python train.py --n_layer=12 --d_model=192 --n_experts=24 --experts_per_token=6 --d_expert=48 --d_shared_expert=64 --activation="geglu" --moe_layers=[1, 3, 5, 7, 9, 11] --router_score="softmax" --normalize_top_k=false --routed_scale=2.0 --balance_loss=0.0042 --balance_bias=false --init_std_router=0.0321 --lr_router=0.000836 --vocab_size=16384 --norm="layernorm" --norm_eps=1e-06 --tie_embeddings=true --optimizer="soap_variant" --lr=0.00681 --beta1=0.95 --beta2=0.98 --grad_clip=1.0 --batch_tokens=[131072, 262144] --seq_len=256 --train_tokens=353900000 --steps=2154 --dataset="wikipedia_en"
Below are experts of layer 3 (counted from 0) of a mixture-of-experts language model. Rows are named router (the router's row for the expert), down (a neuron's output weights, with its number) and show model dimensions 0-95. Each number is 128 + 32 x the weight over its row's rms, rounded and kept within 0 to 255. Numbers have three digits each.
After each expert's rows: "comes before" lists some tokens at least twice as common just after its tokens as in all text. This comes from a sample of Wikipedia text that the model never trained on. Tokens count by the router's weight.

# expert 7
router:234180113091112134143105117099140100114065132149154138107122084128159113170093175108074093121117094152192164158086145154108175073178088133146125178161190099164102151106135131131159089136142182109064116120155125156080104145160203152122138082118144084115181111146140157154115108109114149136
down0:154122124115152156156131139172143147129148137108113089093134121120156201097125129151103121124091123155093115153127111131199155119173130219102148214105172087141126127128076079102141113135090087132114124135151120040108112161201102151147122081168118143171128109160128165176159124085173117144
down1:146109121193078137171135110080105124147186126157152156171135121110128113099135152159097118120049106143128201152094163113139114113156080155153143128079135108082147100140120089103165114117098129071139127101134134170096038096145115111162131168100126122185105119068133144179224123170110165134
down2:163129162147074104123165199163093089179119066111074154170133151096061059136119105127118126199131127130095163211124113116138157144157118093169174147130144169136120048076220137136116088119134087071115161127134146158141112104124107133097188108154110141072145142118125150149202141109105141129
down3:164139166106138105129132096087112085127129087102144103110130113160140119106080134097106093119135127130150098102130123131170103135095153150086085164178154129067093125148199094102112094100111162166162102094163139141108119157161180150109146048138163092067135145081119140183131140124112149145
down4:141105113174118108145178135125116144104150117142122134083123102174070129163076147180187081087078091152136165160118159108103113175092037136130106160106128169129169146184119146170100095149095123097087154132137099142093116147101149136136101112179165202194094154084120083165180143106109149154
down5:196120147124125130115159135137185091156183096111124127118145112047109156088140083170120143131084134156090111074071045067101098133160114131180169152141079121115143082158135099099130155092181092132219108183098141092164154122143077101114075099094112067168138118113131112189139094139142138116
down6:122081074168121129075089190121125123174139173165120087073136132121121163148100143150185143141110112102191099055120150152156133143124107100150184155145130106210126109118129103089160117092122169106228126160158143139123146134130164123147098109142145100135147115142156145137120105107150072182
down7:085100129121153125076167146150156162199105110180132154090119159151135136122081075156122118129098118158092077204174142102155096135155124140185159163105118124090097123074129131108120087173108118110169108145149118132199137164148119133074093115074103116060091131159090153149140136102139159127
down8:167139095112135143081135101138146159136125121117172158156109112135095119147163069182071120108115144133107143094130127134105106153191069146120065187067103163163099149146138149122121099126085102145153107077130160135178159091132179174126160124112156079137172156078183111123144147081153135139
down9:193077130150101134148151095118141101089070124137169124094128116138056131059110154152065136080113069112166170153126154096108116110114147141180170083100155098139147157091125156086114142180132182078069106165161140144146149127103128132134140141156092059123176102105087165102103074106143057123
comes before: "9", "1", "0", "2", "8", "3"

# expert 15
router:098077099133190096107108159146086126130116108103188122167145167111127060204100152153089098121083158155097134173119105086124057174130137130092153084134063121155124138107087167147107139153111130130181126108141170079153075099129115176155162122148172114121171076159115161141095140128125096034
down0:180080086117076148094184150131072129111128157174092183098106122153204110096103122127151146124122101146153135184103177160155128167166121110081131161154088197148133113106151070076127135123110111100140105142086082124179129134100104069142104084148125073162170086145176150144130167149090149144
down1:109145087127122089165108131150104104099182087147124166157097105112084072110127113146175109115111072103139121147111104103144153178105109147095140144148154090182080167122136101083056130156141163173154115157099116094158148131134133154134093076134108171092057150133110131150161152166131152147
down2:092154126149114151094135094140082114174123120101101142144111109107136137088143126077139136135183126107121128090099126109123127149130142102111070157149143116076137056208105103085180158119100090132119072163125149133140140143155149060162083059138128159064080163077142093177135107131171130142
down3:158170147087123175216108190161122143125110143138085083075083105127168085083145073127122115059131142166086123140097136162119163183086124142111114151140123118172147144175095111180139129113124128118132129154153159114179170155101142191105111109053127133137170086134193114149136115173108098195
down4:132170141129131157170053193082139148174123135111100060152107104174124126146139081165136130145144120153151080137144089092115095115109076096132186143149172178077167143101140084131094115134086124181098141077142075161142134151172131101142105135131145051097117084122153137131148140149093094121
down5:123141141142116156152096119114095141121140108096168139111099113069170155104103141066187127146051202110083128097129124151149070133125149127099157157110155086175141114180196112166155150055082151145139179177102136164084104127100139134129147098123112101177238135083114105090134183199155104115
down6:137156147111105144137087128137155116108148155165133135073133158150099154172100103131097116146138136184178130192176121098138095184075094141088163130137127040085114129130130168121148133161131126087136053168085085139081188121125101175209136122134102134124058099165093079147144074170186143058
down7:114151088059151144137126086114120153078148074144067165124112160101107129104169115113100169106158105168131121131134158130111158153131114137126155086155139074107183105079119140129172175173113121106176117156105124094140123170108111071139127171181129071089149063113174147099114169156081086091
down8:103122076197147122132146061188104153089163088148114132080129094044124150111099121119084125118121195123075179130186139138103123105119129091112138102136126165158234123133168085122124142132130165156158178148170114145141117121122149145070141120171153175135153123059138127108114131146090166145
down9:117160124098168140144168103093056147215153094140140161165081156170137073111135144219170113156161156153177135110191137169117149141111064121094096134155181132106140126187155108132141135175193178123093107192154094140083070131159091091134105145080122163107146136100123105140138096132151120161
comes before: " ", "\n", " —", " +", " −", " ."

# expert 20
router:159128160124150124160141105051070120150136100124143186120173120115109060219107090129118099175078121159163139168110110153118141097177092120070176113140093159093089154175117161152130058095132130150134172203142121138086124152147174128153094117055093150157103102180173168102107117119111108109
down0:097183116133133145104151157170086133178160080117104107159086153102131078124066122175101088118086145117124163144129068157165127133061140152159154133198066126128175135117159103075116121092124095187186073173132095091145064106129106104099085077117132100110149195126187186125108112130155145139
down1:131169167155106088142129094102218106095153153189101128196151150161132151062163134141125128090099120135106100146143112150121136114079123151124135126133084133096121100130172104132101131150106121096055076065135121173112154115134131137162071153068157128085131118107186094110113104039119109126
down2:116119121131112108106158168174155125116118108162129146168134170126117087123133158116150108124148119183109122138213130131129110061125163162140135157063119138101109081126165154137137138092148157149096128141127148142232152117082094079151132140191062123137148137090171173144122160140158112111
down3:120091080178154097095077113083132149135109160160158139156160098081132133129130180077119148170105162104142121186061143147108165204098099138130086109170138174155137088146165156173091094147130110113120146111137084137108151122143192140109151132160140154119128101108119110191121132090139155111
down4:147102120139140186172122104075081161133088138114142176138135086154078160095081089100162106175126098159164123159134147153157145103186123149100143033151133071159187203101114153140125087088127135125144154147155093116144088128185117059089094151088133144119118174143138129111093148125130036112
down5:103149173177142124180173159195141141121105119101146160089106032117083155095160184167192080167098075161147162110120141160157166098101076151153106161145118193112100152090172120103092117131153096130132187181139117103128106071097072096138102108133154145147146121145131094098173099179159163073
down6:173181098143108161101126185112043071080166155172119165124133160148139108110142092146141124134195153111142104147111139128092108159130121136101043126152131108129114175144109129195164166108203093089122162131135165161127100126080074121087174164108099159153146103130136064121139088106133132088
down7:099124133100132119145110154160140092132093105120121143124154195142118104124162098165085146092119145158142154165108154144128142133103166177142128129179094123071147125152094091020179172154107148147131122116155104116128177204138101141165101114115115121126144181145127104106142107094140124124
down8:084076120149142154113074116101105107101133180123107163224070117087137166144111080163125123195093172158066122175105111145106179141143104091109112141103121147098122141171140162135115089109140156123126159125132125176179156141128120140110153120119124102128053093074153131109160105131121131087
down9:071126085118118093155081157142121128059117174107149116097167171129123135141095065121067156126122131141104156150112187131088165123163112180083136131125201116103130096172078105173146150127142128202113130154075101147085102134082089082072128148192157108142151099129189158157165118138181164155
comes before: "\n", "-", "|", " The", " He", " In"

# expert 11
router:117110101149095107148107120093140147111173136124091125136106100113116121135138152120181160152132148136133113096162134146097184152096175106152141086117108126101154149082110124115116130155117120167069122177100138131171156150099144163080134099097144112073072144133120081131130160154118074093
down0:126155146172102106146127170106120084155133138162121124166119117086146161138158208173115168133174151182160140136160138089104112148124119123167130158124119149119117097068108161110152099154140095088083148108134145118059169111172108155079152124198172180051097112206094157131080078112146105123
down1:077081147094060132081130087098129116180110136170184107147127102131173088092141049118121145154164119112105094127111088115058132163059125115106148140143120092177125162052105109126125103098154111154107104126123065132139158156163116108173121146084092087084139156136127147143112139150160093071
down2:175188108123147054147176110180127161103133149118110125115077181147146124118146163179071120107148137160062122126153115130080133143153154131111063149109099094169084095119154142124118087147110164113146169173140169164129204129077195169142113131127146176106144092059162102136121131141155057062
down3:079068162180147117106180118134147113132144136116091105117062212141064148146104139133094115168139134169192147095185178125148082102164185137136145161084098115112129146120149134159137090187137155127123123138112129147121109144133112123109132071153162083122087125148087178116126173090171101089
down4:109102076071153143112150062157142129168118107138118145141148116125111145170144092112169070194143136101141143080130117146091123127195111133183151098100173129132132134079102192153117078156131115093205136132082179174131111071134209159130131124151112109174110103090113090120103124154163124159
down5:149119102125165172106127060123126181142142151109140174154122108153109204160182082099124150115131127083111053116184115134103131139118130155089099098181126120134168107114176082132078123164119159133153151124173175091126155083178127114074073081142113172119139164112126125109166111083123085115
down6:152118158094112072130149111148117123092136141118138159163083057102085141135103137128145120132143111087129098087106068125089188171109103106052116122194110098119145175183104116123107103149082082119082095165123121114079156163104131115219058096102127156168180206150156178081113121136137114127
down7:144141188129114144152090156185148177092130171082126104110106136114091096121135165126086160200092181140126163173103126080171148131127068119145131094094171119092055103153112131117115169118186125150120113126073084109151127168101093126130195119136121146134154139126168111144143133121131140141
down8:149093151179151173172109129146143122141173105077130091115098140137137124096184080144052131140130134103135126155096084140134088120131154150175155122205139139153098223125119157134160134117137136147107142106129110093160105163166141153091145191139191121181107102148123135169142113164175140112
down9:115100152131115130139148114119116114138115099089140118096144146134104157116172118058099102110151130147153093131121096113172141128158111116110105173088095124116171117109194111163063213164121124128187172148079069147161125120118090163064126095129112132147067080103080147113122105100146125086
comes before: " the", " a", " and", " he", " which", " was"

# expert 2
router:117153141133104092134157145117148124100101071162091161127129148074085154110069128099119141132164141122136136172144135154145108162123064211132109107150174126157116145149113054102156147085207126167137187082128067179123188155148103104083112070110174102131149153181172128114121130156159141165
down0:182130117110110195139115141148155136127160149101211174085076119137067156066179103166067124155143115133140097134119090146170081151125124134094134096104120131152196129159100119100137100122059178147103066104163122137108122161178133061078091173125120167113096150120100124108184141107171176141
down1:086127069147117119130165098098134138184144151149096122094060119098104160148208166200112118176109108103117098106156098161135138124117129103125126176064129157122108112153203113164128123162187144130160162132141118092137083147171130172159078131104125108083098155109162158137141074099128134131
down2:155168113079118078102124139113163185111068139159125152183089120121123135141147120153143126099119146094147096128168185112096150160163104056136077100074162099105127125075146130144156107143062164129146064152123105148147157101125082105067133118149118141100111104138159128082077141129096049159
down3:172153154068117089158111088161138113085134186080189119091141117091090190120074107154136139095110122087132123111159119094087095160116132162134127138059190159117136139139157109171155128110103154134152156142198159093146127137153177056097131147119106194185102147143098173149157068081169090146
down4:142146101112168086131127150160141143134114116020111158120140159163086169092143176124081160084109125115156155113098181180098174056123073139107166109171139155167067161145118133159115132061165107166120073127079062157168146127117108079146124106162148170113134124083105129120121170148145144128
down5:122116115134152114090133152054074121102177152102151142177159128108137209141140109126195194154137109150170176086077130146098095144140133127123092104087166130155121128157111158127148103118131089083140111135195143162098133154162145138111093178085145115111152089141135106151152092117097097090
down6:085156128166172123093150092160139132163208075073162188156128149142116102171176152145142096162132084189067159100158189134124120085144126154139112124053127093159139121118102152124132069170138140122156087108143127109120078093135110135167110129153113096124102163173157116097134154162075155151
down7:083125112146150038148117155145109144176134149150149119100124143157109179104085099133138135143132098161156117141148241125183138131105102116147080129101101135173119094122158142142142185175118065132138052152111111103176127196133166113149112099156108170085139096097151091142123149142100136156
down8:122103090145157133168139113141162223120089113110135184117112107147143158150158148151162159126130142191125135087111072107131112143068169113088091116143172190076144071096165121117096165157143114092122132111172168138114089133120110214155149115133071174135136157140104200142095127168109105095
down9:163118167168132152171115127116161139157169099128182137103056107072146105159095108137096135127115120122099088156089100192105121183140166103141171113122102088097077146145191129195093077133091222099120084071099132123156111119138172146177110113111130122116131178138088122191139122120111129117
comes before: "-", "|", "\n", "==", "The", "="

# expert 18
router:106178112106119108093097063128163100140129102145181096112080151180135111161145155103107127102128112136126135137136134155084134158075132092132087206136108127150146135140130104117160124117094118174092114073113136094100105169157199102091080132083112104161128163203123098108150156062084149158
down0:112126105188091101137144144115112118100129071139073118131113185070097158118071198169155149092111111144179105156105089137113165142122127072180135169169160115171137121067118101084088128148113145122109134140161093130109111069107081195090121133118153137152130129176162172180204119102150174165
down1:133156144207097075179109070188071112102180162143142138080117113119131112125086107117160142107181128086180154177116124102088134147105119186115120087086111115101087143127152121065172155125083079132116080085126113181150134113082122144177104140183120171144104124067169110123178160081158120156
down2:167173161119093100144065124109186115165090108207180133120137156155137099100156147122089185148167164115150081083061147084160139170106121103144149120094084110072148071160197089097122171090119149066119108177142115126139139132091137170124113144178134126109084136134121106121108079138162113065
down3:148140075104110127151164067125162098140098147124116139116137098140086098081085129096105146158073150146170124078079120055087164165108130133109180102122067117154110152138116112165147173152133088112171121124169130135142175181096105129113117176135179126124106104092133095093180147124129091132
down4:159133160149149108090125149139130109121138177117128103170130116143070047141146124158164081132154214050163129151121130104116119108135158132130049111113112130160186170178186166089119159177146103083143154103143121138120119133115082081117118161098158137130159142061109104133117112094094112083
down5:124152145145138203152076146177164145162119081167118144143139141141102124112075142093163112130112161115144167102097124154169111076150130054138092160112078095133089166082204135110171148117128151130077089129138140120099129176139123103135056114146143074153201139172133090139115116083129158118
down6:143093134125151159182104115179135087200099061102163117119134097178055187124120144184112107104115102110125154149140154139123102103065115185124119161121133112143113081119235126166154094172130053132136076106089136175132158149139125151065128096164097126146112169108089129153140062130200103146
down7:060148125157194114137073099128151157110075129151107079131116130158085086118052142124155152151151134076079154169099168090168130190129123153170142112200118120126116126115140108158120153118074156151117122207108117191070114141079122104150139110098090116179177178066151150076159160125107156180
down8:111115157074078121124052119160131151161108109093103177108138149149170179152144151138175165062106139123058128164130171107202131157125197099149184129125078176134139089090082117099074148110146113133145124169137173138181110159127137126105144122142071100115110141153159135087087135128097122164
down9:104124085110097160125121164144137129105114117140127135053108094110108125137092170069189127117138128149156186104100117114046166106134079136150119111142140141069114104149104114122135161080152168109111181132114109148084136124118169148102130129177072176124188140153173145107115139127163165136
comes before: "1", "2", " ", "3", "4", " UTC"

# expert 14
router:172104120158147141161108136123089135136146185144160147151128136106132138126066133143078124116135158076129097173117160096141200125113133142125204166157132088144131099082114175137185154171086188094049132157153103079111130163130149095128140139089125133140164104088139149139103131155125121171
down0:153165172127238113150101119143182152088102116088064132151084144177192095157132077136123143061163129126105158154130084134138128083131138098106098127142071089091097119177136098141084102136086165159121149164173112146150126146141138096160113120126106185114067080175104141135111114135103117096
down1:115154143122117101217127153120156113103146092108166145142155145105083038094119133152044110106143074128115112180128125146155178146156116107138164130072153071120123083185088164115166155158087147189072111141142159112132197140120146147153109132143159132129086164106147102125148106141103161040
down2:130097113118129133133127186142119073106134102086098138089155164097161088138104151158164117130142192114061118130158142179096087140197090078135109178144085117137150034180077119098104117117115146134101141144136160147128144159169105144093097079219149140160126135125168078152087179159129145133
down3:121177134178107152064182101150108116223143123133094111109121190125118132120171114140090146226099157164157151144134100044124124142064142144136082147114107136092126100125121112125117127149169188149055170126099137090188146119056130203132186161055067157138157127139118116123143178140108106128
down4:172164138140120166108154124189080127121148139107126055159166124114135069129139132153135119188092109111137111167126101160112075098165111162106130113138177184117122130139101155092145101128201132141120172139146133081155108138130114144147121157168124122157127110110051160079148172136140110116
down5:126106142062129134138100113143104076160120063168163138123096125116104106159130103151140123106185130199134134149161108048127164128088101139124133165110106188072123151188184148156144129072070123158122091153118154102106154121113111131123149143115153147088079101159098119138130085140127133049
down6:100098117169143160156095153126073100131178149128104142125125125114125077136139065094080163146131106110137169178110174151127125154090057150116111105159120059139118129119089172161161137173120182098171156209139127173087122163153077101128130167110167178051133118081139087163133125055093099131
down7:119083109137090114118084155190107118082151127093061130156178171158117113139136170096135148139142150136060098151175134129129156159152146135116157070110156138115117108203113138165146123131158138143139134110143089067162138190078126120137132145134122077098100108121069141083169014086151149168
down8:140160110133144137161141110147030142107189158138159051090157147141038094153127082114139096123122132215084141154141112066139171140097094173124159127130159126104111109044164162187153151134139115079088125136125134145148152164160152095175137093165128070119116146068175138082099091157144147167
down9:168142145127057152017095180136110146135131130147106117109131108134156135169104111141126111165115175147126140144137128174104134106136075117124065098110139117100147130124167145143116168117067100177169117168173142195120119077125115119159138179069100128148137145128150115139184076098157139084
comes before: " |", ",", "–", ")", "6", "7"

# expert 4
router:099075144154115133123189143194149184094136117116153110103125143086112124128123101094149098117188129134152107114151151088166157075190133083135122139191093080090139154128104109154133167155152102111083127171047072136143098121099103113092145166197104105143110110098115129082157120150140126142
down0:052173163152135120150100134085166100127154096121097168110077099148119162114102138138124155073178091128113116125157202130145078163136148069169134112125105094120125143108162128154043154111147141100168085145093098158135136096101090110092115145170128124102101175123108167143099157143128123072
down1:131138133151069102107149093080093123105109101171140134115087161123101095126120115193117118112107066177166142076107115156086095103185196076117077155133157177090129137148134106051066146143133125123109153058161142167141108164105192110137112105108148142103149143138146135155117116025070087129
down2:147117100129125087161133131128139115166108091138095137096118181119105079123120135106072143116156126145088216093137129114188173141129157147165138139140113130116189131097101129149100085144162124095128095112145142130146074128049135110085105141194155064098163154181148158144138094140116158140
down3:115132139109154089122129185078163105176083105087125150157095110097136120176199208163099119126161136094177183169120127136133088094188144159168135152118140130152125100149153099080147109120092098127165148113141114141178127117093096177110087136172096182103142098156123066145112201110138129099
down4:140174149110166145126078209173135103173109142175115150144093165140117092101099159152176133049110176111097178169128188150084122163104176137143110154146150134146151120130046170119125043110101100166123116102130118147154125116118099138138095156088156118081097096060150055187162141150139128179
down5:133141103090127154162138096156142201145092130077140181153108132115161137103160144119091068133127176139134146132154100129174201092127145130138160128092091154112122135149230085150154096097105106093109107051141148131076144122074175164148147079138102115130068128081141146106108065085150136119
down6:151089161115068142127123136169052098095121186170100118210135105113094084119101115176170066078151080141123095139146127108138130138082216112144171159141177120158131108169145104085096168135157185076078131177179128159142111111127149118195132139082056085118080123137147115078161112164126116134
down7:168151106121114110117130145129126137126136147138160150148098082117092115138101099123114131104110108145148171162159063082088115089173113157091125086065115104142154091148099082144093076188111160139071171159101136118077132119117168161151111116096187153103144182124125194139092118159137113158
down8:152189133105124113126119135107154117138137182128136082100208146121173096087117227152105102140094094152154136102167119117155127143116116136129180124152110165094099115138074164109121110180174133152180092130134136131168083127115114109148081105079132183127109061093120094113152153058126163131
down9:149106185084120132079155157133147158129118095107166149151101102125131118073105134127132143158133169134133149175153133106101080110140146183169106162208125181150139192111159110130167203131132098091094183211087145093106088122082122143078062128098157096149089148137138096129125134129117127166
comes before: ",", " of", " and", " in", " to", " ("

# expert 10
router:105143105137144066115108174134140119124081117104163104133162177185137148089159074134131157115166120100118155156084115135120096133098128159131093141082178150107111132165062131099107131145099133155111109061149106132078140144120124044164123101175136154142118107143149122128162128097045158174
down0:116102115096139105132137141149081122105159136159119112127089184090139117189136120150116116174136145098141086101139167075082157110176109198160128211114140073177092116085131157115103137095132145155143092140093187118109106143153131144079140108136152162112120111188183129143161062070175060142
down1:127130132130184142157163169163115124102136191147095154127098049137143105125153131149118043114123076194184123113144131113181141150102107154171160136204090127113143117078135119136091132177111109133086136118157069089087193149092133144129098114161151138143124156100090098155115149140143141115
down2:185096152172108161105132113095100045072099145163151170153175094074115199178129148164116179132112139074108094175129131131139067138171106104098077110097137062140109136146169204117217103121125132128137141104103112147120140169135143126127116162170110124136095106178109140050123125102114135129
down3:084150133126072131088108120153139102173075178129108167061157155102122119120111148111163158116102128158105076100144115125136122109069170109121102169123082133138111162157169122146146082096172097123181075132159096122126158119094168106186115136155120080137127176141096104161115179141070110108
down4:164132115158158164142128124113173113111149108103139163186169121215099146079119116152160088061099132138124206154080101192123073111132175070160142078157150108106110144187073126074141114085125145162152061135108103152149129156138077161174164102105150108164124112101137138152160145138123095123
down5:094112081183165126159111149144125162138191182125149073106160115161158094072150119161095136131129105145110153151082084094108190166148146126104146141101170134124102157106133159090145113160114092134147119112129143107116082139135103129144129182149103123148194162109185095097114065081058150169
down6:199099131124099145130106103122115118110072134142160151108103139119146125173119084091116149105090120187160108132086119132098134127097083087166098089133190131157106131187168079082152172121096161083136096171146133104112137138196088184125174154138164097109114153125180109131191157180145155096
down7:162057122161118164102115076081118072138108132126123227128146097164112181157165186134166109145154159138151138125104174186133153140157119148081114112105186166126136122096057113163075113135088109125056130152110146147171106143129121189115076179163142126075147126153114172115125214096115105102
down8:148139109090145167117107091142080160116135168108141080104176070100124138125138127164101130140114153059097109169132160136161116122179128184061154158094132174154112150136124139132135073106085121144092134138113171137126092126093095150115137139107142125116126141097052180146103120108070114164
down9:128148187159116060155123164071148115118060105192136076110166120138158141120233109110121177092116105206121131128099109129139081161093174128097118172134140125132145142127090117096141116144147102125121150126127113169126147182147146172127102133140110133030055096091148124136129175165147169097
comes before: ":", " ", " \"", " Total", " -", " MF"

# expert 19
router:133111110073169165148143189132108125144131134063154087158086145064146111144163115117131138138129157143128112148082190097175177100212093061124140170112152080111106082108090163152146131169144127120097182131128141166129116136114138111136134155147095120105129144082101140121115127185093129179
down0:072120120142153175142125180103097136109086124153210134109157110128103152137172126132118130126149085146103192077078202100142112151121090141122104093112117100076116097167131174104129107116152129100104100125122181098160101086128127125160143126095082099078110110087101149153124100112145104079
down1:130077123157106143153187163146119106141124150142182196171160196125128098101143147128071090088110132084126159057134190109150103118121114170124070157095127125171134205109149124099112089122154132159109160123145149148173076137120175065100159088116100044081131141125077132150121193092120152124
down2:120163197106116135180159111095151142158150111096122133140153084178102128148157112156143066134135200170174090122103112149099138132178164103099120084104140129071160141163132143140105131114134133105155109179144157089117141077100129113069156156110100092105152222091142145123118104143150159090
down3:101085163103090152172087117201141165111109130126134159182146173212102131123140064144098114102146101120094092196122108076125128091161135134099062153072106101158044138119111125058119164120117125153116098140130125112255109191136099106171080119111158138098144131153152129129111103107183137129
down4:167150156136056098089110123096131184144184136059204109098142136124071161132136155127150143132123084217120182068122146162098106076136143102128108071100112106162144166149152124156072122124112141099185076151163146153141159017126137172081097140122115113172133132187129129093142132126157148141
down5:098163121072092144123105122128122131172125123119154151068135158147133188144068188156147149124114105189144102116118212099181134156163110134189137195129153135133080122060138106116131141175081092144161131095101117112092155110117140142108104132144123112140161119173160174158138125133184110077
down6:147155102117150149112118084093127101189096165132109086145116129113184190096075085136131100163166136117146122095108149196095108119128132213123068204107110136124127091105121179122178148117157148096178088108097117092101167096108163159109130097097122059153157114185102123103111167107135120090
down7:161121160127151145107098113123131086077106141080108100139111143181089136117074130095100131101116134189100125210108143146092170112128120055169085154148101127162132120207179102095085141168096137143060149094174089141125176110100089163142139087152121145112110122120132157177190100145126153124
down8:100090145124137176068133127137087165153212130068125107111134175106144151122146131143161126129115128047106138124078104105120088084163117139148102140158127134155083079160063169193154150171136082162109158125144162161187138101144143096124120080095156111183114102161157194117096083072102098116
down9:114103131175078168144056119134103089164078142147176166089169073060129107154147126095112135131165089147058112174098161143123092145087138116072157153157158118139125062144128175133160162140124146083103106134122120063111095097147184172085118150129136174131158148192155109093118162116084191127
comes before: ",", ".", " of", " and", " (", " in"

# expert 17
router:151146163134162160147131109150116149152101120087121178165140104103169177083141149125172131126139189082077190114138096135125088074105109164106086158092138082137118133102196174146117085081112185125160155106131118113109158089145128158122170069156141084052177088090097124139171124175143151113
down0:100099166168122156046105165114102142134096132067117166097118128163138189126185108120140126078077141123143092139122130159122113130114150183111102164129150161119074088134091125199146064112107109116124148157119177172142062149111170165140136137139094125115128111117147128184115115164122112168
down1:073122131114154102139186162100108106119124082057115149122151144139080112172149079096127166132120097114129167174140164167157175113103155133176143114204135156205111113144129124178136086129096157125124103140153136077136107086206128147160150158127147164137122106115173116133141065205155134112
down2:073081109116095102187123170082159141172099160038108092069131121113172083126182207136052105131131153090073093096156152126135199160162178160136074136112161137146136117105074122130141117173182095133152116184132148143140117087120153151121128110123128108094077103099120075139115149124115136134
down3:190185129132098124112140115155124077138124169178150083066147106109127087103183166154164173096140103128190157162135151163157101075151112061105086111137125148075085143103129193071121143072109180075159134095122133166141162098104118158082079041086143128145122147139089125109112104133133156099
down4:163138114132152132152135152133107126190088085084089160148097099105136071094212121095108074208200147127106084096125126146112161137165190148122143144064086118170111107136160083127110134113153084121179137122096124167091152087107112144102044132193102114156101119097139147160084082123132154136
down5:146066139141169160167129145097085105077150127127159137151153148113110075176147103138168169133133165125120150105094114143130144101109097128152189095114191164111163144103160117066150162113074136111140106101152152098098144141188160140121116178114121160122080127120142112160132130060168064105
down6:137073112166100182066158127150135095112150132119126136186089128108117071095166136135125109170124118122110118154131130157148096164191141145125137140109109142134111190079075154143085175136128057130098118064120118108186124150129104161115142144184158142149084166133125107114118204154177109127
down7:124089183157124096184145131133157124128092088105137092129154160144112071136144063102178158091125108197111082150094140144123141066065124125055081133144133183115170121160089082121126162181101134112181074160105141175162094135118140143137172143130152154075130125110142103109113126205148157124
down8:159119067125085131182086114093094148114136121140105084108155084141170119152141116103173108139103130158110106160071170148157190073168057145104112095087098180146160075154136180141120105128111149120120146067102087099134169082076134173119105192116125116089116145096137139119169129133181130147
down9:134106120113091118170139105122132158195098165157115110109189143159176097122156145101151120143183161082135116085175131111191112184116134154132100129110122150142150129157195119086105120116111137163155132137098114174032124167107138135163084115119084098177151135163158105118126115111099107068
comes before: "0", "9", " |", "8", "1", "2"

# expert 0
router:130094164135144117132035089075106105077087138146142115155115155081146098146086125118121133095108053139106123157080104111166090147131145152132148140184130176075159146155098130123180106120134159103136085173165181124150109153181148140113134137189192139123132102120123068157115169134166128100
down0:201126140065161117143100134104163094107095097200123102112191133156146126142155068148136156105102147110150108213180109128170143135122071170144099121069095110090113153182106142137126109166111138107098134123155071161137165118173114121172084124088092121116168116098109090108121160187148167084
down1:085137125180138080077116130121091131134158100101084101120121094090110188134122098105157129100161177145125138106102119158131168129129092116123125104159122143172148116107089110126152110119123125131178137117113204107133151064132156081129192118138154137101172086089110116154114124142126190138
down2:128093179148117121124151110152106096160158113085123201163088210133145107112109108095156122153062145156182126134180154134079126107149088090167113097133080085119119140172092127092140118159148112193097094111084122140109144133127143145218096089057109164122119161142132138092095160128075139137
down3:101116164135178152147116129191113066149142077173187130165079122171091120087116172107181123109175104122124186160142121127097152146109058091104087136099159122141103113141156115095150140122190159078146083155105134132122144129163104145160168126098192184084097128068160114135132096121094154204
down4:078096094140102162088140117151156121126170104162094115116026101094142165173151130075100129200142125199122119111163177108175056115130100074113137119142092140141095148107129156154107111129155105173120102186176184092130146165106084202129117136089131092129125100115110105127085184168138146136
down5:165092131101179099135096143108086157171221157095133061120157161134169135072111134105153106087172106084149085150166145116140149162136165137131147158112110142128102172141131146169152145133077159078123093107134097096097131112124118141073138168099113128145143149056125121163150177071101152085
down6:123149114124190134155130147149122152151130130145190135121126094107089115175090094097135101145090127110134130132103098133156098125127045139121098079164078107096123169200144088064139172132145148137107184131113103150150106196169103111124077059076186077172130166057116139138090141160095156105
down7:123131141129090136223150106147141127144110060087129121092148179121121083145073149121058112104130079174132106149159189143100119116173160120112120124133111132036121143122176103122128101100065135096136128105140147173185133139100102140154131129152157094089145150126139129100111124197087136182
down8:171164125105152128134115164101109089144104144107155028089110154152061094092149178144086168118146092165151120160110124137079145143115181134085095158160177081158083121165152100171119098129066141091139164131086084177127102120102140190107129057103120114121113168135109107121140133141118158157
down9:148094199148095134120168120153114114103158062158122051114147202122140184104123145135142131117098166132161091172107154120064104148130110161183172136178133135180072150156102113116084184167132147052096113100133123146116062124182117120108122137155149153156108141208115065113165140203131083163
comes before: " ", " a", "\n", " an", " been", " also"